Below are experts of layer 9 (counted from 0) of a mixture-of-experts language model. Rows are named router (the router's row for the expert) and show model dimensions 0-95. Each number is 128 + 24 x the weight over its row's rms, rounded and kept within 0 to 255. Numbers have three digits each.
Before each expert's rows: "mostly gets" lists some tokens that are sent to it at least half of the time. This comes from a sample of Wikipedia text that the model never trained on.

# expert 9
mostly gets: " =", "Species of", "----", "- Family", "- Phylum: Arthropoda", "- Authority:"
router:123141127152109099115090087109119142174095136145140178122148135147133076129106132083131089158102115143111128128128141138109131146142111153107114110105123130158131128145099115143111175121163161109142137140161139118125133072136102120120136081144149118119157110192106107083132144104173083132

# expert 16
mostly gets: " | USA", " | ENG", " | DF", "% |  |", " | MF", "ZE"
router:116154091137099143167125145158104115067157123115136128165105096111132090117104133083116117119155080116143114114155118110150097119155196171114115113113122121157120107139138130127114148118146158137083138115100082133112149129092108108102154100123147162108160093110103127141123164143155133137

# expert 33
mostly gets: " decided to", " was originally", " wanted to", " which was", " about the", " turned"
router:151186132160095099144117111156134122134119136184160194165114114131169118138098095112092115173104107112100125120137134122125139173131133156125142158163136152092121139140138112137154132103129132101110163156181139137139117131129141152151143147134171093150137131151148109116095168120129095128

# expert 2
mostly gets: " Army", " military", " police", " Navy", " aircraft", " army"
router:094186157136079082131138158138102162104110141164131146159133120109150117149154083135140128149122115122131155125125141129133140132159107172102133138137117172086132104161129138097160133108108161142117145135164130077118092115135133099121167090122135108147139110119118103085094157114140166096

# expert 40
mostly gets: "iy", "aksh", " Bh", " Sw", " in K", ", Sh"
router:130109124127124119114132131103097149135150131148083160125113106121149144095117108134145148158124095168114116157064125168098112165092172162131129102106108157118175143143100139100188156127133147125124141146139133117160146167146095133133133137125130117130180143142144146106170153152099079124

# expert 13
mostly gets: " largest", " significant", " was the first", " little", "-year", " rights"
router:140141150154117142106146169100159127128091113164114146156154126123171087156119150093114151154145067085104111117145110150070132157142177102114132154116089170077124118121126091147158118104135144128123116151136132103090144138144142166137140134108149117127152120123147098156120147105143151125

# expert 32
mostly gets: " | United States", ", England", ", United States", ", California", ", New York", " | United Kingdom"
router:122122128164093100087106105154104146102122135150134170165128159098149089104115137094118144173164128110193109116131102124142113152155162163124175132128111128107134098140098096115147129136123172117101147108126125133113122122145158082151130083139151140151148154147170137097102139156135110124

# expert 27
mostly gets: " film", " album", " episode", " Film", " song", " music"
router:101092153123108104125146148131133106085177095093158137128123140095115122136092134135086133133176134113087109141125137168145131118151106172114133082115181152098100129103122159143124124126160139134133122119118142091126154142140104171113115120143109153133182142164162083172110139135151133148

# expert 35
mostly gets: " son", " mother", " two", " second", " friend", " three"
router:125186116148146092090151139165117131078111137124088122138119167137179100136103115118153124142127106123126122114145130124181146138103115158163138166130116156101107113130105153137151089114114113104149145111101137112130156111171170153155124110134153080090151131121093110156090158120123142150

# expert 0
mostly gets: " League", " Cup", " football", " Football", " league", " Conference"
router:111144139138068156113141101130119115128164172115146126139135134087184138131168109133134126106174110095122146163151146083117111121149132128127148113133130145089144087115143161152122139068124152100100125165104132169099105102089120100121125119098103127133139122117145117109156137065142112133

# expert 44
mostly gets: " there", ", it", " it", ", there", " each other", " them"
router:148174116173103102145126128150079115139117111167150159162125139136138136128122117099092074149082100118119104155125155122107119191116129140151148125128125141114134146150139110132154095112155145119122147155168155129165119151105121149128146153129167118140128143158154119112072185112100106137

# expert 39
mostly gets: " s", " re", "-s", " dis", ", s", " ins"
router:098133139129105103146107110146124131151093152148144148128109108163108149159144110134150159135170145160104173106116085110081136115128129104126154185156158150117137136167119083083129131137116130134133181141146111162187155137131139128133113156100149169088123156113130130123111098128112162128

# expert 15
mostly gets: " used", " began", " made", " played", " included", " started"
router:114150102155171174184152114097150092103107127119168119140105111162140126143136138148096142126150092091177126117139153133147151124128112109136121124097082162153135122078160107137130128155158152096148148104149140091098115124110138156133092132125148132086143164162158161153125133142130128150

# expert 24
mostly gets: " Robert", " J.", " David", " Don", " M.", " William"
router:142131112104110172152130144144088161097120131168117104167156134115127119109092071118081108135130171113117139123083113125129151122132119133175144120143139132163138098138097133109129094115118106101118109077123115119107098131127173163140166133125132100095128083102136138098116166109169101105

# expert 19
mostly gets: " as an", " windows", " They are", " players", " students", " citizens"
router:129154122166101083143132115121151097083142141140135163140124145143131142131104102119091085177128109101115109110146121138114101146113140143141181146100096163111134150085160098145156142109136118105112114150154139115134102160114125113077159142147189103140133152164127138114097159110164151111

# expert 22
mostly gets: " $\\", " the S", " T", ", N", " of C", " at K"
router:163125118151117096135119124150096133128105168154118164169144119095143135138076107155099135155137069130099126151123136135153126163153110143116107157155154142115108124157127110115157109089166151116109121160186125147148103137137096151088148145139163120120145125100113092092097178129146133140

# expert 10
mostly gets: "/", " (", "\" (", "a (", " (born ", "°N "
router:105138141096128076101153107125139129158127113072119152110102126129120141155125113091145131088148151077096121122095088107107109111129096129151109155134161139128152137138092145151128143128116171104150107132137112164150133126169066095104167125145146100095115122148148121174083142129137135130

# expert 28
mostly gets: " Lem", " cost", " collect", " order", "ail", "reat"
router:074097114134132111125127176154161141099143111159136122154144110149115147105112099104128116141138102150143136114163130157107136159176100103118100101121128161127154110093174109156177123115131142114101146162117112107157159165103101148168098150108121123162123112121115134088121153077137095126

# expert 41
mostly gets: " public", " present", " major", " open", " real", " modern"
router:158090125157147136123144143136154136143135078143079126127129114142132121146081148138135091149125104094155151135172159092158131155121112146119144093148099141102102066126103093098149124090120111112145087163095098130162137135095133125097088158133152147114124140149099091107129133147103130128

# expert 36
mostly gets: " pass", " head", " view", " land", " hold", " power"
router:141132097108159122147141127172142092125138143129125094110125108088135167109112141169112133097155091142108071129140165176136146119086160095119149125098161176184129151084142096130118120109151117109139140149155137107133136157143109110150101162147138144121161150159125095135124128147099111144

# expert 1
mostly gets: "ond", " Mart", "ç", "stitut", " Paul", "omb"
router:135118142101103179139128112094116121118129114145148119159165091099121153106166108121132096148119114147123078167152126148182133153154093156148123149160080116115160126164117168138187115165123116142135126168131108137126118131167108153132102141139110124185101107141120165138147141122123114117

# expert 42
mostly gets: "- Born:", "- Born: ", "|", "- Coordinates: ", "- Height: ", "- Kingdom: Animalia"
router:108084159142165106138138142114134109149112098080146159077108106140101151135130102136178069142104161129109150127119095122095130100109130146107081142114139106144135091095108136168090098137109158179124145126148091138113107135143161132124119099111124126111117118155136152113167123134086126114

# expert 4
mostly gets: " class", " compet", " oper", " design", " ge", " activ"
router:148113178119128126171113120147157112118126126157144115147110118103118130143139159104104108154163125144111136113165143151113140153169121102176126080139129125121099131177135168121121124116157127091134090094133121145139121156064126094137093147117120138127148175083176108114135115141128153078

# expert 45
mostly gets: " s", " t", " w", " c", " sp", " p"
router:123111135079127117163081132155095152132136124161170120146132095144105119138173118160086140123184129171103138120161101134111149129122123106105102144128175107119149169164161098130129091114133145180112120138111148140156075121104119165110120122105147161140132134110123119137130126176113140143

# expert 6
mostly gets: " Street", " River", " County", " Hill", " High School", " Road"
router:166146150121103074098158122186132134118109141123100143147131108132130109140123129088143120139108110068118132158123141124125122171135126152094169130159161155145121166124122121118142123091120154078133128160157120118150123108125156141115072091130146106139121129165136082098111170099096105108

# expert 3
mostly gets: " Fair", "ön", "ahl", "üll", " Stock", " Although"
router:151155134150098092100130119135137124148113151183122196174151105116105135121115141115090156131091114121127102137144124122109108171134089136159110138116124165106133109157114149132135153105108109111144152085175152145143101152114133131170139141119177103167137163132165119119122172118134101102

# expert 8
mostly gets: " Bar", " Mor", " bar", " Ag", " “", " Far"
router:114123122106100105111119158089111137168106129156110107139128123087128162113111104165136115104133107157139113156136106118146107133127108182098154127106128118141129166116101159152071128161144105186124145110119149137142083155089148102140089138124157118117143100085141123144105157107162104173

# expert 37
mostly gets: " F", " | F", " (M", " (C", " (P", "- F"
router:155137138096113119144100104080114119155143111123117129098099138143124132156179116097151154145112119119106118151171146072159118098168111150085123133178153069122142155126126146084157115139114123155107131165094132140116100130172103123133149137132143126125104115141122113178111146125083146110

# expert 43
mostly gets: " You", " Your", " Rock", " Love", " hard", " Hard"
router:109091093154077145092161119132109097142127106137142168155130156131137167090094143151104135143121131089118120152144116158086075139110098115134114129098162148125149143059125116071148133120156091148113134144117149141116122173145128138135114104096120160120139138111135129086160144135126130112

# expert 18
mostly gets: " Le", " La", " San", " Pal", " Ma", " Ro"
router:140122082142115102123123145139119134165106125112111131133117155128105138109137128112122156061122124159156129126093166107132102136105121149114137146123141101137114118143109093134133129127142102098105084097059173164170124158104184133139156145099127140154094119114131146090081151140168100129

# expert 38
mostly gets: "\\", "_", "^{", " \\", " km^{", " ·"
router:136134103088112116110132094153104154144148122155110146158112127121115144130098144078109128177073122146157104166163135110099117110122147112111101170108143087180139079126125097135130110128100176143094118138161120116106139122099113088117134146093132102111103169110107123103116144107138098134

# expert 26
mostly gets: "1", " ISBN ", "2", " founded in ", " By ", "In "
router:139169146108172138110098113102102122163163167121127111104122167144149118172139098096121122164099161110142125086129145162182088121123108130166125165124112104105140075140128120127114080127119103144099144112147097134118120135165114169103158077131142149127116130127135101141114153145156132134

# expert 31
mostly gets: " Pet", " Nor", " Mer", " My", " Ber", " Fer"
router:123135114124117134146103102104093162116108162131108121118122137129161136126115147133129120086095133115116158137055153166160074143088134112125095140065080117129112107117113160118114147102106094180121165145110119127110144156124118131128150159107101093123149108130142156106096153154137112101

# expert 34
mostly gets: " at", " in", " into", " on", "ed in", " against"
router:175147094150139137138155121185145159163137096140134155140158116179146160134140135159139145090164151124132153153142111139128144089089128078135103112079120093156117155144142127124099125121153155151115122137116109135111102105118129134093105133125151103107165165110108186126132115135165155128

# expert 29
mostly gets: " Qu", " Pl", " qu", " res", " dep", " rel"
router:154120139098138122124123119123113088169134143157099077102112102086102135139127128150146144179126144118122081097159101112150173139113101124157172152152105120103099151160140094105127083127123135090116098148142136151161146132093112139142095102093121125129090142116108082113163123112130142155

# expert 46
mostly gets: " ab", " th", " ar", " pro", " fl", " Gl"
router:115135141091155101129111086122100100148120111139081106117112165128093161154127133141172121127099133130112149147152134160148130133113138102147147197133083150115137168142110119100117187110101105157095118141134156158142148127097129126098172138115105113145142142093125096122113115111118092083

# expert 12
mostly gets: " Bh", " Gh", "č", "jan", "aksh", "erbai"
router:126121157120143120109129095122101142134156152142103109135120116103092106108128153114118106142112091129171095172083143135134153174132150166157146105134078091093165161163110169140145120141110110099154159125130106121166147139155122120119179137131088099147120138122090120124173146107146108146

# expert 25
mostly gets: " par", " tre", " vice", " arch", " cor", "-d"
router:124099122123152159137135135128170138149066117163158082159124161134104142124103095150115109123132142120078117067117112113156128129148108101145124090126129144137095116153099121126148159142095097123132167143159109110158147134127068144127169158142128083102090125107131107138117129120116143164

# expert 23
mostly gets: ", which", " who", ", who", " which", " when", ", but"
router:152125057157152166120179098158111122116132131153096108139129112180114140134136113135110113132090175143130131088139127166143135158148134133170125129120109114182152134132137106089132159136168090144127115122122157168101160157116164119158149133131121112124127153116084123151141142111117154096

# expert 14
mostly gets: " for the", " in the", " by the", " to the", " on the", " from the"
router:171135148158171131082173120137110121130127100134133138091153135123139123134149141131122154117103165099141118160129109116143119087125139139126136144161109114117111143138175140179115123087129155109107144114077108124109126103149179085100168133179118126136117086150154165151113145151159160152